Weights of a small mixture-of-experts language model, trained from scratch on English Wikipedia: 11 layers.
Below are experts of layer 2 (counted from 0) of a mixture-of-experts language model. Rows are named router (the router's row for the expert), down (a neuron's output weights, with its number) and show model dimensions 384-575. Each number is 500 + 25 x the weight over its row's rms, rounded and kept within 0 to 999. Numbers have three digits each.
After each expert's rows: a language model's description of what the expert responds to; "comes before" lists some tokens at least twice as common just after its tokens as in all text. This comes from a sample of Wikipedia text that the model never trained on. Tokens count by the router's weight.

# expert 11
router:476502503533493528510484502487473467478515530538545534500499550517467506501526495518542510543507489538456515514524494508489451499510519537533524477458497552480522515530492517511509490447501511482518523510476517471512526484532518510504482473528512517491467479476497467491460497485468508457484503467501498461527472539497482518496502547492490495503492493531493472517486498520495452541494484508463523496556534511566508534467495493484479484514506477503494514477505484523511504499525543520466525479529488530501517547533504507484483489522502493482419477493461514524483621529471525502
down0:501492491510523462496525506497504493505514524542456483518481473471476486490474561490502522529519515501515497491501534482515476523489507495529477470518484479450487518484484474505454468491498512491495496498500538502484499469505509502470459490514438532491569503505494464558485527541504518478551483467524522456522511495489474516524505495487485481540504485501497509458520483488498473528509484497531487489507487516501464458493498538448490510497459495516490477520515488504490520532513497502477487489556518479542474508508580517503539514534484521490484488502476481463489537516533521521
down1:510487517528531499476516505523477490484522520515549499513496461507492512476500521537500513529509501479496550491546531509531538528447474484496514530580522548478514486511480473503484521444471488468468497500514487527543520495524467477488508530480503528498497542535487498522506511459513506461472461509524488471477474497556497511490503481499477464505513523453475496460527501534507497551501480481485550488473484477529484511521484492492505502563461485527483494521537490478482508510523507498508495543495507529473466511548518487548482519486470518487521518448489544500472467464500466484
down2:503493511510532495447502515538481500503504572565506509567478467525512479498517505480477506502524487496486490551481506499538493518503533502541491512482477520501509491523504517501485464476461540453504452529482563515499451508509471488529444489517485518506473485478523463525494525471489526505493514532549504490486486477468501492458506462520502493477476494516493463496484530500493540474504502484494495509484477479462472507491533534484496496481528457524492524491500503533479476467468487493490479532474509511495519502501504509465528481433514507458480515536470476481477539480528508498
down3:461489488444538494479556490490527504490535526534491525516530498477531525455515509525478536482496496490459513485512505503483474517516472484476509492475477484489493475496513482489500494521548529512534481492472518505536490515487466473519486477481493489527470495512466435548495570492496526498494503463523473515487509453500492523498492498518449496503525484481566503498517532490512521460513528505507507493486493504458485535546482505521504501558528519440495499516492506454468496487484525477513459540532495472474507510508523515525515509512534500481459499495519482491493520488483487481
down4:504544491491522488483484470547474537456490448499488510509519521497513529488468467468532516519476466531523505463526544502500512495531465500514471498493468526510507508505531493534497517486472482534523508464474494475473469487533511483512521540463547509476478493421475499511473573472556516485535501521477496455554471453478494453494518516491481480484509495496499507492519456492466471449498509504490526492499522539494491520562479514477538530485503480503487473473486574492480489477506526513483473497534499537512454493470502507518448500466473474484486554528514530504532507480483492458
down5:498544487479497507511517471519483503524489508487490508498503517510531480499498507481497552512472513482487548541507509523492453499481528514477497504471502536525511511540510497517499462445487503482478442507503504570445473526493542485504508463518517476503519548548511537531520478543486499526503483506483519528462501503509487548473498519484520470454515494507497491456507471435518466532476488485530469513507492504495452547507510469554493459494514445526478491467450546521479542475471529464483477453468531483503496513512497546468505489504539564509487448468544512519492513461504503519
down6:520504532507556506458490477510517548531529513517519517530492457490470481481518503540497530511517543474487509508491465504549541501480524461510504499467501467442479498482436495506515501455524480485537537537505511489538507450475506499502475530508492453499500509489474516499488502496487493486490501513513506512453487508479471486492502518566462467523518512526499483486480575502497515523506448513475492479521491503506486518517529530541524522538485517543539466470541512517497534447495517507463480547488540487493498529441510500525472535464482550527507486457504505510464508547524460480
down7:528479510544523492468455488518497521524503437506519519491494457523497495442503505490456508509510453500538527517511468512489510473490459534549535482498481471515496488452528520488500540518501533494503508486485466509493461512520502477497471505458544456509506511475514548529517455525525504529519562500490470520530473482522508496521503489479515481485480495533454471486537494535522512482527490510481525510474514496531509502514527487465482493488469500562463526468501516484497511454506503479497512461474476481526486498458524549492531577523498444525488532528465506534497487506489491467
down8:499477522491475493498451480489535484503491513504552551529511508530502528500519500504477517508512473480515484482476503505470528539522529507533486486550491483503511484513498520484497486486501535450485510490447473512496493464515493538496517456476521493505470469496491510520507506505501493507518524491509498534454492529517472493503526478523481471512512496495509519492488491514486503486507500507527489505502484535502505527487478490482578540521462496524491479513516521485508469530488501473479501498460517484479511487460561497549555526495505520497557464512460536570517441509502503520
It responds to: Individual digits completing years and numbers after prefixes like 201 or decimals, plus stray word starts like o, cum.
comes before: ", ", ".", "–", ". ", ") ", ","

# expert 5
router:487522485464531500497548501511526475444534485502492514488475509517522521499527473503507516495515426486529462493469513450516499516482582480516514458487486519464484544535449492525526508496487486565522530468491556482523517515546501480492524494508505499470525515487485488524508542488483504491498523493509466470492511496510515478461508502470483478479533481506487503495529479483501490535525468463465501514462483494526541517489523511507488485472506518500456535504475460532551511453499527513496515515499480563475508468508493497460494482494486491526432498515491474455541596484523501511
down0:447480500489523508519513508490505512520554520492503498527485477472499489468526469482474493531477501502516578518539542506473524504479487507453492550479517513551533501502460519508515517497509525502527508509484499473502524480530492539498481530522502481469568528533483490479526480476478493518507525525470528496498516477518491477523487530513509507468423506507486501500494434542463532462510464521483501509465490509503487491471452517531472502488491437523470461496473535486532499489446528517537481509512493519485466535492542525502525520515511484497480474506517544481554473483486457505
down1:530527468554491494516464527483508468438526505502483497482501564486509531535533508484532505509464498509506499509523524524471475457520507485481491522518484510520494499472487513516491536488545523483501477512513466501524480487496539520509509510544504487514503476476526451511509528516509489488516500487491478583450532486532515512529492484497501559546450512474491479508521517494517469557509466506509447547531502535501465486492520545488532508477475465512514493507557488501490492519518495541551523481466499526503518528487509429487505495462517482518505510550510450501509552545523519535
down2:525486482515506512503488487490475459509479500476503508529509477513541479546521453494499471523544489474488483486515502521485517512494512480508528522530499481529487492510527472503525498498530479496459493503475522511537517517491467514473531473518495497490513472484551492465496531492493471482458496473518456494476537521503494529527517478507516516528446509517512515469531512435476506531484491497469521470496502522540453485494500473491462515491453486477509507490521512486531464522474501508541518463489525505516469524471479491468489491467502536478486495531508522514471457528521473518
down3:478519480513479482483491494534518552496442495504488517509444451524498506498515547516509519508505468496552483537495512507544499531489495505489506503492535447488510494509521527516511550468498466495510436534505525492453493505469512486506523521526502520559508517466516432499548478471470502486517489498495479504514493473512559479483519475564545512508530485518484533508496466460505458495484511507470473506488541452506471488469502506519593498507475538487511513553524483463491484469509471537477496507491509484501507547468502505525503507458517512452500485487498499455485509461488503477
down4:494506503499499525512485529519480490496481517518524484480466473498531500486502454517515447531510498484535507494445536501553519518534539514482487498495480519505500506479536487491493533479474522483511499514543512513486502486494509496547510541516488531465484477478510506510537503518471497508486482461543489482487528456527450484520527495525512496532520508495487500494457491507520509493480502502435486504476526509525490506493466501521495489511486522503505475461504488473505463531548461511504554475514463501519512461446482506464482542475512479491523516510495509512516486458506507515
down5:485476495486468528520444513478543525521471538536529469472510517530549500521557501504474490482504504486529484436467489509460496501522500492517497512532502483544527500505465503482528504532502511485513499519521444508511467499498506465541452507482472490495530512504533552493553498507492484497438528496474507469485507464527477458500467522520516511493476515513472516512494505502536533527487495479534489554511518491509517503501511528482508488488509520502540477492491515466460470516496454477484502507471527491538473513502513496486494494464504485481513460475500551546474483477471478531
down6:510487494497490472487498471516503468532526503447483474519488507495502485482465505490480530504495473539517550494507509491461501478478468559562529479490526523470522488477498495520513513492467552506488479493501484482528476497499497575541501500497501490506493482507494497532502528473480488557497477500515496510480523552519478482436514447510529531541493520515501517486509530516513479457496495504542527506542498480470498525533476493529504529502542522512485500483539500494489486491515502512495517480474524485517487520461492458493493526530503498535524519577480447494463494460539541479
down7:513495520475464469524491512476491493443514513495522465471503503494544486512475461501529495523503563477501467501470510518508523511528508495508581527511518520465520474516483496481500479546469482493524504516513519507532493461513528496501515509509536463484472493498492516497490512483490487577549536508505556508489486484472508581554478509499461500546495537452487532488544475488495489536565481522525529496533459525454575522484498489524507509563497537486520537483462482485530503515450502503493536496498493472470499506535515477513485545475519480504462482461487500507527493496501508492
down8:496526506502505520485535473485521494496493489534489517504487507477487494446515512481488502465472502490513477474495493510528501523470517539540532554503502507530487503500487511476473465501494505449502495515499531500490517515498504549479476507534508463533530474492468557469488459536534534523513522503543548496518521494540510474513480545518522475500497431493487491499481497512539529502502541503503551516492495507453516504473510527485489501510514509481512544536493515488511444501507559495566502466474482505469517490503500473464455476476513479502490481510476514456505533503479534474
It responds to: Quote marks, closing punctuation, heading markers and table rule rows, plus word pieces inside Romanian or Slavic names.
comes before: "\n", "\n\n", "s ", "ia ", "00 ", "z"

# expert 4
router:515522479473476528502476509476512504491533475540522529530564501606470532506518514519501558483487481442493555500467500521512531527483528508511488508493482513525498495520489534466549539510519537506503508543499511507518522480499467485529499503527481538481484500511511535515523513479491483532497486487524514486527510518477501521523479511499470436486508461510496493522492446518499449497526508490464506514527520524522501488491477486471489510490513490513512528525532477505494515465479488535495497450489459538500508496476485518486542476483497478488529502505416495489498566497519512508
down0:504495499541485489454471458526527506536516462512498521519513474518479471481480491494519527503547448501502559527497534515487502521513523514466478527481505509505542476562524471484485563520527530524527471533491513496482505538502500492524503496517491495512502536471504433517517507536512476509534447544490446520464522553484464484469508483513502513508503533515497488504506577517514517474494512492548490507520475510479501449484484478502478508546504468506502520529490453524450495516485494564507529524511491496517529517486506518528464520480501533515488487510497503491512529455495474484
down1:544522458483481538473519484494518530498453458509516483515492510493461527494513483501471513470556503488486515467490495529517451469500505487495488544544525463472524523456504516461516504480504470477445509509490521470499535496526519504497507497482555508502516504435453474507505481499448463481465486504503500484480514483490548488506567522504493536512497488501503477497523471535496470507497501472531478551537523546504485510513560498478439480559484541429512495500493516535508464526519455516469498498471499518529487521527514492512495465448494496520525482492524499523491556500523565493
down2:497521521474485516448525487501472503477516461488521493502495520455483510469515505489501517515500489533537511522492505512445502516516482516474497471540540493504492482495515501509448516492522493492517477548512493513468520495550524509493519558517465479470499516447499506514479428481516491514480523520462478485482500524496500506455515485490477507481505527496488513512505514528475451487491512515481477534486534486488506525505485509549550536540522467488504490525477512520505500526487459507510490506481502470519513492556482447498514547489512499509543513512505498502557495520502513481
down3:524501532509448479491479420504514495496522508479518497468454510482497511504500457457499484474457516498466508512511502520487506502499464514489501486501496531545521488442461505485463473469487448484509460504517507495532536480519454500547521475480467580516495500519463530524512501476507490556496492465485449543491472517466515522519497523520510516505505478514478509477528499552483537548450467477497481466515523526477513567486507451465502485536493506500545447476575521474521525506485468503504477510494501492477526549504485545461506496526498498498520508493524488480559501512459506503
down4:530495523513504530489485485470519488510470502565512463483486509478512529521509556501482528467531524451505463499479490496501472510509550506525539486497508531485491535557493521516491486481476459460486521507516448522493497546458510535475476525530477498537544521465508483472503530499525551514502472482513532462515463488492503453526511528466461499477503510512526518497538504524482504458484465489490516485494504516512517493526463541481540457519476464460474518528494522466518520470506516466494536552558522496475490538500497492546519516478483472510539467468539476457494516517513488509
down5:492507526546508493426528513498525481486518537523537468478538474476527521483540483519546492529482510512532514508534479500484472492533478517511524508481521482478492520454533488518507477501516454496509475515440494467504522469489536475514547515519490455507502497492517484510498467503511497449464501509500437515442508521515494525494513459455497492520489469513496514487469501537515520472494575510486472516486497468514531495506494487513476503530500517548513491472508492479475454530500513538540499499493478498505474536478549480507459519458497525498491492515474487506511521523479544499
down6:510523520485474511522506551470491493467500508496475498468478474502504479490529539472463487463502476485510523495521512510520498478461517515504524496506475485517522455498501480493530519498527462504513494514480485514486475473481496504490478536515500489513484507546511550512543534523511514465496525534477506499503496517490549453515502518514492528523514456473521486498519496495529472507513509485532481554472499500512488452502473524482524519517520452523479481494504533477533504502502502468482504486516516527464493508505509484493548509529554480502487486532533536508487528549512531497
down7:482545498560447517510505438493524482490468455509501470519519506455489500483467492474466510518477497486487489495471478540490534490521483469456466467506458489473490506536512517523488538481522523472485516510472512531536529505511500509474526492497480529494472483504509499486494508470500500504515554526515480510481465485493539502518460533487532473525492460485492516507551457519505548499480540556532478551478485440494522507502493488486520530538498492495475512506493493487465494476482520469502450489500510493469516517500502479516473480456510520484511479462501477547513470503444525512
down8:481497500519493497521478546453489493517509476506465498551504483514505470509459512477509501506512490481471539472461492443494474507482477506517506462431559521568560519524485473498558490474515534519496462503503514517516508517498528487492504523515431526478525504529506508506523495467514531528514479540516509535500476518532501533547503500417514496499492490511473524530524525557543518480497501557537488471463511484495458533472517524483473481530470513495514509466537529499466492492475446490514477473492481482495491465446510518492489515518505493467498512494498462507534526492527503470
It responds to: Pipe separators between table cells, semicolons in data rows, score dashes, and year prefixes like 195, 201.
comes before: " ", "0 ", "1 ", "1", "0", "2 "

# expert 7
router:487525504481495513528512452472528501489470467520502464482522506511501500497476517496494546496517468446510511489488524508497532497518469528470502504516487453499540497512513502457487517500496501489506487520498482502482551527508490519479539518490502509473505511541515513444468465529526473504503483511506471490524455517497476501514477502526545464499444498496510516545471476522492505487493487544484540481482529501505475512503480534460493494488481448471513498480527513517471498499448448521463545533512525511472484495480487480531481512486459514498473502502484519510515646539510539491
down0:538491468497488525493514508528520486511466541490528484493505490523469474476526506478549508507446534498500466528557495525470509503512519469532489502494508548506496508521509470558503523493453486490484496530523487533534448475505482498498528518498502518535523526491486487473514537524507476540496487501494495495480517474496512496523498524480513499485459527481570511490503470503497500515522479521552462538484529516546498487530507506467479504486526467484510502509465456484527519537492532492455538507533471522502514491582511494521509497527513482480503521433535541491504488464504553545
down1:515495480503525522568502516504508523524523528512454524498518499499525512462490500513534489484484500503525513478521506539513555450499546461542498500490490497517521510526492528532513494501518482481461535514510509501499539519516528557461542476467484494432536502488500473546468516432472480493528486492529521503476469541475495502471499508497509480538468515542521521481541514494497481484486505497457460501474492472471447475529495498575493549483552455485497536532567479475511491483481507472488571495475538524484497506511490509501533497545520449498475490534462505467527521494511510498
down2:523513569490509536526501520497482517492484495480478456466478544529494485539501493464487502436509513537517452467472473528494533538482483486528535482524494507474499464478471539442512539474532473495489491493504502530522489551518495517506447504457495506531506464554482519502476490485558525494526472483524473461522513491507475492554502495465446467523500505522489504512468473540468471528525464454476504488525527512507520495458464502483479478484510474445518504499496473466482546474473529519462501470487520493505503529483527493501471488506539494503510510484535492498506528518517522486
down3:497546479484512466529489494484511499502515529517452484517508486509489526541447492483546494490510540489460526455498544580496476499503485494549484510524513511508486437512488529472512511496534511506483514507489525497521537515480502544515484542529502512514496484519469496497532480497528527502532447516452483497514504489559488481533511512466506481497545441495495531517492453511516467509511492482487475521531522484534494482471505498486466478522496508519474482499490490518502561485492497547497531513519497504470479493494470521537515482452477501454475523473516478503476464496525477537
down4:562518515525490531478511580518505529463523468469493500504537541528504465503515513491466500462517489474495531456504483493515473477441520498479479514444482508462513462501530525531492502514493490497483486453536492487465488543526502486550478457514537472500483527531497542518520509500505479506495533514509478509466516514490505530472456519532499490484494518478464485540519507483496441509483505473534496504489509525480499470461515515476468487533511478499504489504451446481492481497489459562502482471457496476498495532512506526517481491459490510472488473469537479493540501516456522515
down5:487469494497504473483550477499519519520501535477491467447459541498519490497498533471490536541526472514504470494516518500502508562447494518493542503523519525494488539489500484518518479491482507514486575528516472494522486547515505499517529527501500500510496500514484490505490470542498519439478502518517516500495474524472493500488463524453515485464529457497500533459505547481439489501521489528494538503503488529499484507533491485510467508499520532474498500470512473538524476474531488446530454512506518536510465507511488497487471493511494509434489497521516472520488523514494490511
down6:530455484514460518526507534537484467511511505544518491494487511534507495516464477564464527522539502521512512494531489488491541495467486513490501485538464507523482498457545476483535436488478519541466475457499463455515479520549526509499469460478511504460508513525539500496527488438536515517486547514518493501516514513517509499467500541490543471476483466485447521464518478517488499500483495478525501567473468528491486522524500481482513527520479453530478515541483526480522476518513489506503545523489506529498466508492474518511504526541511499477503515502496507515514493465480500504
down7:503480471451527489467471471495533519522485519528533540474474515516463487507481485547503528505518484439519518498467465499552499501503547532485474530521477525547461520495491503498499513522488522485553513465477446445528502515536501460519509500496539491540513473486505502501519490495530555489500524490518505524483500561498530518489467428467516517490485468496513532519483500514510494505456515502474529519531513461474499506495502487489491490501510516521504479508525519497526488506521517476475453500486480509489491487443486525475495529525483470505498498514507464504527531504496452559
down8:504481502449539494485524486480526464489465492538503473521517535472521466483519504540510465504539475435482499455494471482497485484543520480506517511499506484485514463528521498504520484489477466511519514506535467506547513505527527500513520531536489499535474458499522506533493530483489518475471472522553521495471461510458511451514564517486466490531497476479493461523504487490507491499496496471527495495492503495514507504465483531536513487552513487517514464490498517452514456543490501461504496470546485498490517497453510496488520495529483492510484513516469508499473538539476494529
It responds to: Middle pieces of surnames and place names like Cl-ap-ton, plus infobox field labels such as Born, Genus, Location.
comes before: ", ", ": ", ". ", "'", "\" ", "; "

# expert 2
router:478490493520482542489513510510523529510544460528539505470545526550462525506478515503475486528547491492471482461521470525526491525515514468510540467538501531511504499499491541467520521525478506505453507526486521512516522486534490478525477504519438503484523533532476478540490483473482515479507453476527501477533505519490494533490499491544459499479499524461463511519516508527468470528501506488468521466522522504548473511503513528475496468458506469524487468497515477484515512500496487509446493505526480488483490484477488475489535490514449502489445498482454514485522519465540538510
down7:513456526525512521483498518513518503460528466508556484516478526456487526467503545525470490478549518536483533512499495514486486490505489514510477506524498483497472461484482462503492518500489495457523514479498475549521520513497485494487506531489492449512516478481469516487487536468506511517423490512509513514483484526519534464516469479538445508450515495482526496523466508456492538521503462453485475484457454488502553504530450470524494495539505540514517507462515460451513500508455497475457505555501481539493519475506485471499507513460533498532446501513511501470522507504525496482
down8:499451466492465491520501508497478492514466530449515495512492514468526467535503517481511495522536479533488481485480499505530489488448486566465497470505518512543502532479437484534494502513512549463461515498529504486490530529554469462514497480511541493455513483515529467512539518504480481470481507472481523522493499487537507528484483452479529491539501516519500479478487475488490494457501477489528530459475501496461499490525490490506535471496502494488518529481542539482463516492535476521515484461547496460517506483524492513500531531520512489489499474476433490521495461466485489508
down9:505496502488511479509473481510492503456517514544502492511511514481487508483518515533478482513531481458527529472542503488491505472508521502502550472512497504477503470516524494509494502470506524496509461489510483517558504490533506485494471472560486459459456511542505499533497492494513502502450510521493502541498478512530496530447472475495475485480481499521480516480502511492553489486463463501544471539486525474529488518514511478491514531475488514531499509511503448469478479543528505479502523506447471492472481479510500491485509484505524487512516487451479510449520483502485463495
down10:516483486494469482483462492461520504501453521505525470478505465526512534507513518522509505528452494492447488486492454520487518474534506512507496498493512501468457504448483461501511526567494437511493546489530478517459556516511446524543487518508510464521544489462486490462480484487529501513503514484507515506452517543479471493473493472536482503541499508501451506508481547484477518504510462517500494506500498495507471493474507460525523529475532485507506525489488521472514441502525546473451540513540519503500493516484501489498514483561447520538476512502539490470471505501484531509
down11:507467540523519455490511499438470527478522520484472508505511541509470510461495520480498486536492510528541553471500467522500506483488459509521502494494512484528511512504485491494501503508540503467490500512438456501513519493515474509508496488484483506537533471489522490510465452495506519500458535522484508511504531557507455484470474526520497508528514478494521511509524482507488497520487469443514486538507462483484497532496482494491498530527551506531505470479513551514524491525509528474525477501493511477511474495497493533540485536523519492500495438502482539448500501527534560503
down12:512481529488488497526538476470472541501475514516505494484486466488530522476515464497513475534465577504502431476482542550479523533474476528510543486497494511526500496498487502506504465501507540547456429535504525480451522493475515557465509456466545519542486483519466500450519526473534499508491523503526477492506490499463497482497496507486490506517483504535535504478472481493509489518509519534490499552476492507497531499507482487506519529502486526503503475495517428501512493496497506502528535463437485460501497468529471491448500465484516497509514515526558521497496544495511460451
down13:538453516492490505497512467537523522497447533469534546469515511487490481455489521489513489514516478478522464532478480494552505487496507481495528480493546492509454467506486519493507472493457482523525502507501479464509503492502478524474473533473488492494493533510481524498523501464493468502517472489541473532501492531497561533478509506502439531483513490461500491485485508494483487503515494487558548510500514495510530497532454486481510466564542507491481469486535482530481511483470438534528502495480472504503489450504492510496502503521576529481463501496463491460521432522466481502
down14:509479510487522476494542494505541450525500547470496477557531465515514509484498512506518500515490503505516476478473529496497495468471520516494496487506469491484515510521455493475525509481516517540526481524490496475511478501536524522475525480513507541505484465523482470534523445485532494471481493504497492528517500548492510500506451510509533510503451528496505500487427497532501472522476461551521552470468464525510493482512500527510473497509495490569540452520505504564520522504506480475494550490519485499498489482482526477509504535541522463511544486500486509486517495529560493496
down15:501455476477468470527528478485480474503441512522507496514515503509441493474453465494539496498519486463465507559523519528499532499532509525467505485482509532499503461503479462488480503485505541526495513512477508488474483500517465470486499525519476471536538457454518505480498507495541485520468507464558490536507510485467525486509525471501507483517515486527506546562461535465476519494462505488491524530514494502488512506503492472471487544516501515466522502496503500484465516482532513470485395474439437481471505476520459468495502513486479532512500504496510532528494535475473475479
It responds to: Auxiliaries and linking verbs after a subject, such as was, were, had, became, and prepositions like for, by, against.
comes before: "the ", "a ", "to ", "his ", "an ", "that "

# expert 6
router:500507506486497493496533447509545493524521529477563495487516545489469462494476474563496545494520481488510494463464479497503521501486544506486483469520483494469514530550511531511509523495507480542493517528489516497494532516512526461485500478479505507511504560554480497477512521491465465462517477515528545451493489562509498470490495535493549470484486533486563502510497496501488510539475496524457490492487505499489488530503498492484519534493521411506479511481513477475468501496520471520458536490501510530473511487515503457475542514529458487506463498459500508495491551487515464497
down7:500519505530529474504484497489508482467495465472506477524536536483444472495501506544517506481441505540504480512458478501530524474409563502518505514520530490521502519504476473480493556497487535506434452509485479465468507536520546484460418513502464473527469503503495511520515504549541482462505521459480537473506493517470502511522435510487497445481525502449492492488477522493476530522476533547501541497486482484533462476458515523436491451528454522490518536542527522504480495506530456534483487532507514498491466497502541464444527496514537524497565477488465476517501473489496492517
down8:502509509503461505463513517438484462504474520528490471475473492504480514522534500508519484443508505472541490527501475462497509549476504554509580543529525494470521489512465499486470500491518496498471496505484473537472520476454543535511492485514509503562446488554485469512463500582553466494501514495470479520529496509494492452525465524495469498561487487518526457465507550497543517520510536485507494516515475530449499448487459465475527477499486519518537481521490483500496531505497522502515505491466531516503481468521489520493479514466534510485449533475488518517503496513505517500
down9:474486496495548456525448511495476472500534525471493480509536495481481524482531485521482450535494461503460453480508523521528521508479517479515460516509458482484480494522517508497505491507507491540501508491507542495481451506481479510519501486465519497491504440522495500567505492509501494524524527512503521495516509533551525478507494517453465515488496480510518533501496534490510491516483468478546513501539500481532494472470484491502509479532522523481489479535483507482516505494491507467493490530516484457508497513517492478458524533494477525476512472494532503503493446509511514529
down10:476477489491505489535532507507511486519504508530461525491505563532515490506502526499508524451514521523505521515499475492495458481489491455510468480488476494538479533516517493494494502526499508516516474522484482522448518458520474503524481478563475454497503549515485511519450484493588477518538478506495475465481547484504519523495483472478490507501460538515516483471509509535550499517488523503462503499516513510440537512498536518509500546538533484513469535511489509476486509469493513501526498476493511465478496525501526485489486557485502579507521479516460465501496443534492519462
down11:496540555465497490505489508481528498488529489504504504489471519517517472479493500493517494466506528528517495526457509504496459485450455465499515492505501512499475503503520494500541527535519523488519484491522483435502474508524519493534484520488497522528552477536525517499524483512514491499475468483481518538520509512491519517524527514503507516479447532460519457503489541518531513498479459527535502500550523469518514497502503524536470515486449573511460512479511521474494502498520513505512467529480501477496497516511513495485484514484510502512501491512508497507497488507514480495
down12:512469501497465489536469506501546493499488506515500493518491487488512499511479528500502451493508515507473498490500496490517476466470497496501515531467497469496525541495520511549458552482453515478514487488506530509557497482507499526489481500515539502498512480453511490482472530506504529539428478494486522464505513484509538529513489525481507512516468536509454508519551474486495523541509519455483546467539506520530472499493469482515497442509545536510560530482498481536473505531516474503487506533518482500502520506491499549501502478521500523530503491481511526492478419576516541529
down13:512505510499487512497469510537544482493497501442529479513502503475492498525544482497529445477505476529541488475548512449496509504470498516488485510521513496438478509531568508459495514533440467525484425557484497491512515482531490494482488518515517510512530459531547494543506493533518485487508423470478489444489500519532486513524541505544525510491502493462499496481517493499519495502517463481468491502493484519496491440480433476539496485492507490502501515492518484490492480519522508512524518493503522497510499495499500498519532520500516503501494553501474482509491571551542536519
down14:505515522469503502499515506477494489531439506472517519457508503530504500470485459521488508498452493492510476491476473469507534465547483526513492461488486486518466556514524512491476510509477470524510514468508506514483524468503504501534518477494518513499508502503510473479525487474522471448515529472504455511515491499502478499489497493487478554460509484495509488488503511504488540491502503499479523496517535477452486554523508437476500516490462514521476493508532479536475499483483458532494494476509489499519475497544514476489460497480486510489537525484534512521493470514496457540
down15:486510513505471515516492515489478481557505489512513445467486513521502486455560507460472504468495546495493494495497541501505451497508496510495496502499559527497514517517542482521521499509501514512518542496508531457476458513499485508555518521507474543552460492494472495492517538493505483504490489535486498484433506535527477514534472504519546509536514537495476526533523470544510495493496517520523529486486522490487478523483533481509495477494526506444467500478494507500494512491456488498450506508478537540565485504547515515523508507481462470484496442503498466514499514507521517529
It responds to: Line breaks ending table rows or fields, standalone digits in stat tables, and month names inside dates.
comes before: "| ", "- ", "|", "(", "= ", "202"

# expert 0
router:486534483508502496516512535490485471479497519499505524479484509526520525499559491483484507488503468485441507458512502489494500476522511485532512425533508466495471510510484495478478484513521474525527512540512510473515520491522515527524500488485467519481497492483512535462470463513541513483479533511495520411500447502495465516519493505476467512520511493541488463524499508486501505455512437524529489481483562520522519558490496517510514485496504526475518497502542490524493517495466513522504530469491479489470512532510496493505493471469492516494501485497437503515492582489509544482
down0:502521473506488506485480522542518492509517512467488517541502503495482510493466469497511534457511525505531505545487518504495493514531490523474462462523509484541489487502517544487503513498484482460497475505512465509520521483490495495518492513534476524501492488483496498457520492527532450503529495476529522464530484505504495519495531514515506478490524510515481521470486490516519530490533496543491531462469538482528533522481500494474516520529506480453493556536546505476515512483525578500507513495502503513504487445494525476478437497514475477520498484512465465552562554518505520480
down1:476485511498483501508449490562477520477503472475443492472540566468508459498497547519501510537503479503531523510482492479538487508493487527496486499502513517537533485490493515486481499541449486510478521524468499504478514467513489499497454484488538503488497518476474494531478475482469516487510487515500464484527473504491479557487505494480513515461481528489530543506464525506518498474524513506521521476490507518445494521487508451503462507509471502471479522528505498546497517454497486553528481499486560481523498509458538485510455498501463525498491508521485490530542489513545471487
down2:474495472496457544489518526479521494496512469467488482508519471565496468468441474488453495557524501494509478517486505488497510486532476479490525520517491484521520477500561461510500515508539529487503527546490512463495489498541461494493515473490479531441516477487516509468471510533487543516510500490517510534543424532513538569450498511477517510468507523484513456469510534523474499492514484462538492515485483468457510490520485494493471502545509471494495500476473500506533480519495503483440480517470471507479507547505475468501476488505495476478489497489487513512461473514476455509
down3:507528527511457498520497488504520487482491496496490495446513525473514468527481528471481490524511479466501501494464454528519456497495528479526473499500481501481518507482515484470503478511518483535497466483499513490520531491485526448531508505473482480510500478502527478461502508517454451484498504475511520469525511474519520485455498508475510451489501506493497525461488468474493474485494506477509492518488550443501502462494512514469490437501532466509494485533505503497482460519475478446542509510485547531532480541486472516522489486469507468530520507482465502486494476496509451475
down4:494461518523484522488494467478543516504486492498458512560512504501476486501485516484488506471514525461447519530515475499492499508520519500501490525481504520514513538521496547476511469516521503522508478508514502511489463534496485511476490473466468516435513489512471488513451509455513519529520534508452487526478500478491492487489514498487468530466481468495498487496457519529521485509481495512467512471512476478499455517487558468531487505468549499490486509507492503505516493544502533482471483492489531484479541525489466488459487479525479487478508516467483471512456471541494513521
down5:494563482544467472533493519462504542515520497513496487535527504509470517483543499477460511512481499493492514478514502492502510492510512524526485502453479473520486514491512478517522443503500524502502465445480540531526517483524524477498488513471518526492532473514501494543538496529502518493488496520519502530505539488515530518533490471535463474508552489496480458492468501467541538522504511481491482525507487523497502517531486493481470519472510490503488509494506520484502504540466501504531484496497502485541483475502447529518488459521518517514502497505544468537521483517492514457
down6:538536550454524523485472458496558496447515526532519516525514477481523514487476523517493489469514487491580460498524483476496481520520507422532479501523483495481470503471532512486461504498483498501508490455483475511514467508482472528456518506519520521487499509473506500502532537514491501476502518562542490501507505489500510517513495515483532478491509512489499503468536476503508502514517472483547509557490484488498513503432537503447510486492557477507525457495531496489495502523508528507495521446482531494507510530501495465499465522460529529456553465497504491554470491525493501509
down7:489504467482506523484543486469504578528477497511556486499524492500492473474513516551490540472494518469501476492514474473523497497467487502473517481482505520516465494478545490542455483484500463447525486458530499519517543554485524512518486449525507483497517474490484517513532521516490497465542467464442484461537463452527486466501505533521507525468531536495526531497508494531529470487469470488483503500525499481436519523478447459482472539512512503533498546498509510469487489495505489527538535542506453487483515506517465518453510504498521492468502492509526492481492537502524550518
down8:546537502487462502455516512525500516485472474546492490523459476468514534538526495457481507534530514537476508488495492479494465527478524481481458468510494465504543484520495485458508535507484494484456447543492493485496506511511533493492478492458483537550511481506510506483545517506508511500527454480551474522523485513546519532484541491479469446467497518496543508508498476514502549524517501486518485545512523512473532503478469484497545456467477505470534513513494502507506424527526501491502488558458533534478542522503514516484510496516517465532454482539495488502533513519492500533
It responds to: Sentence-opening pronouns like he, she, it, and blank lines after headings such as Plot or Career, often in sports articles.
comes before: "==", "was ", "===", "of ", "in ", "== "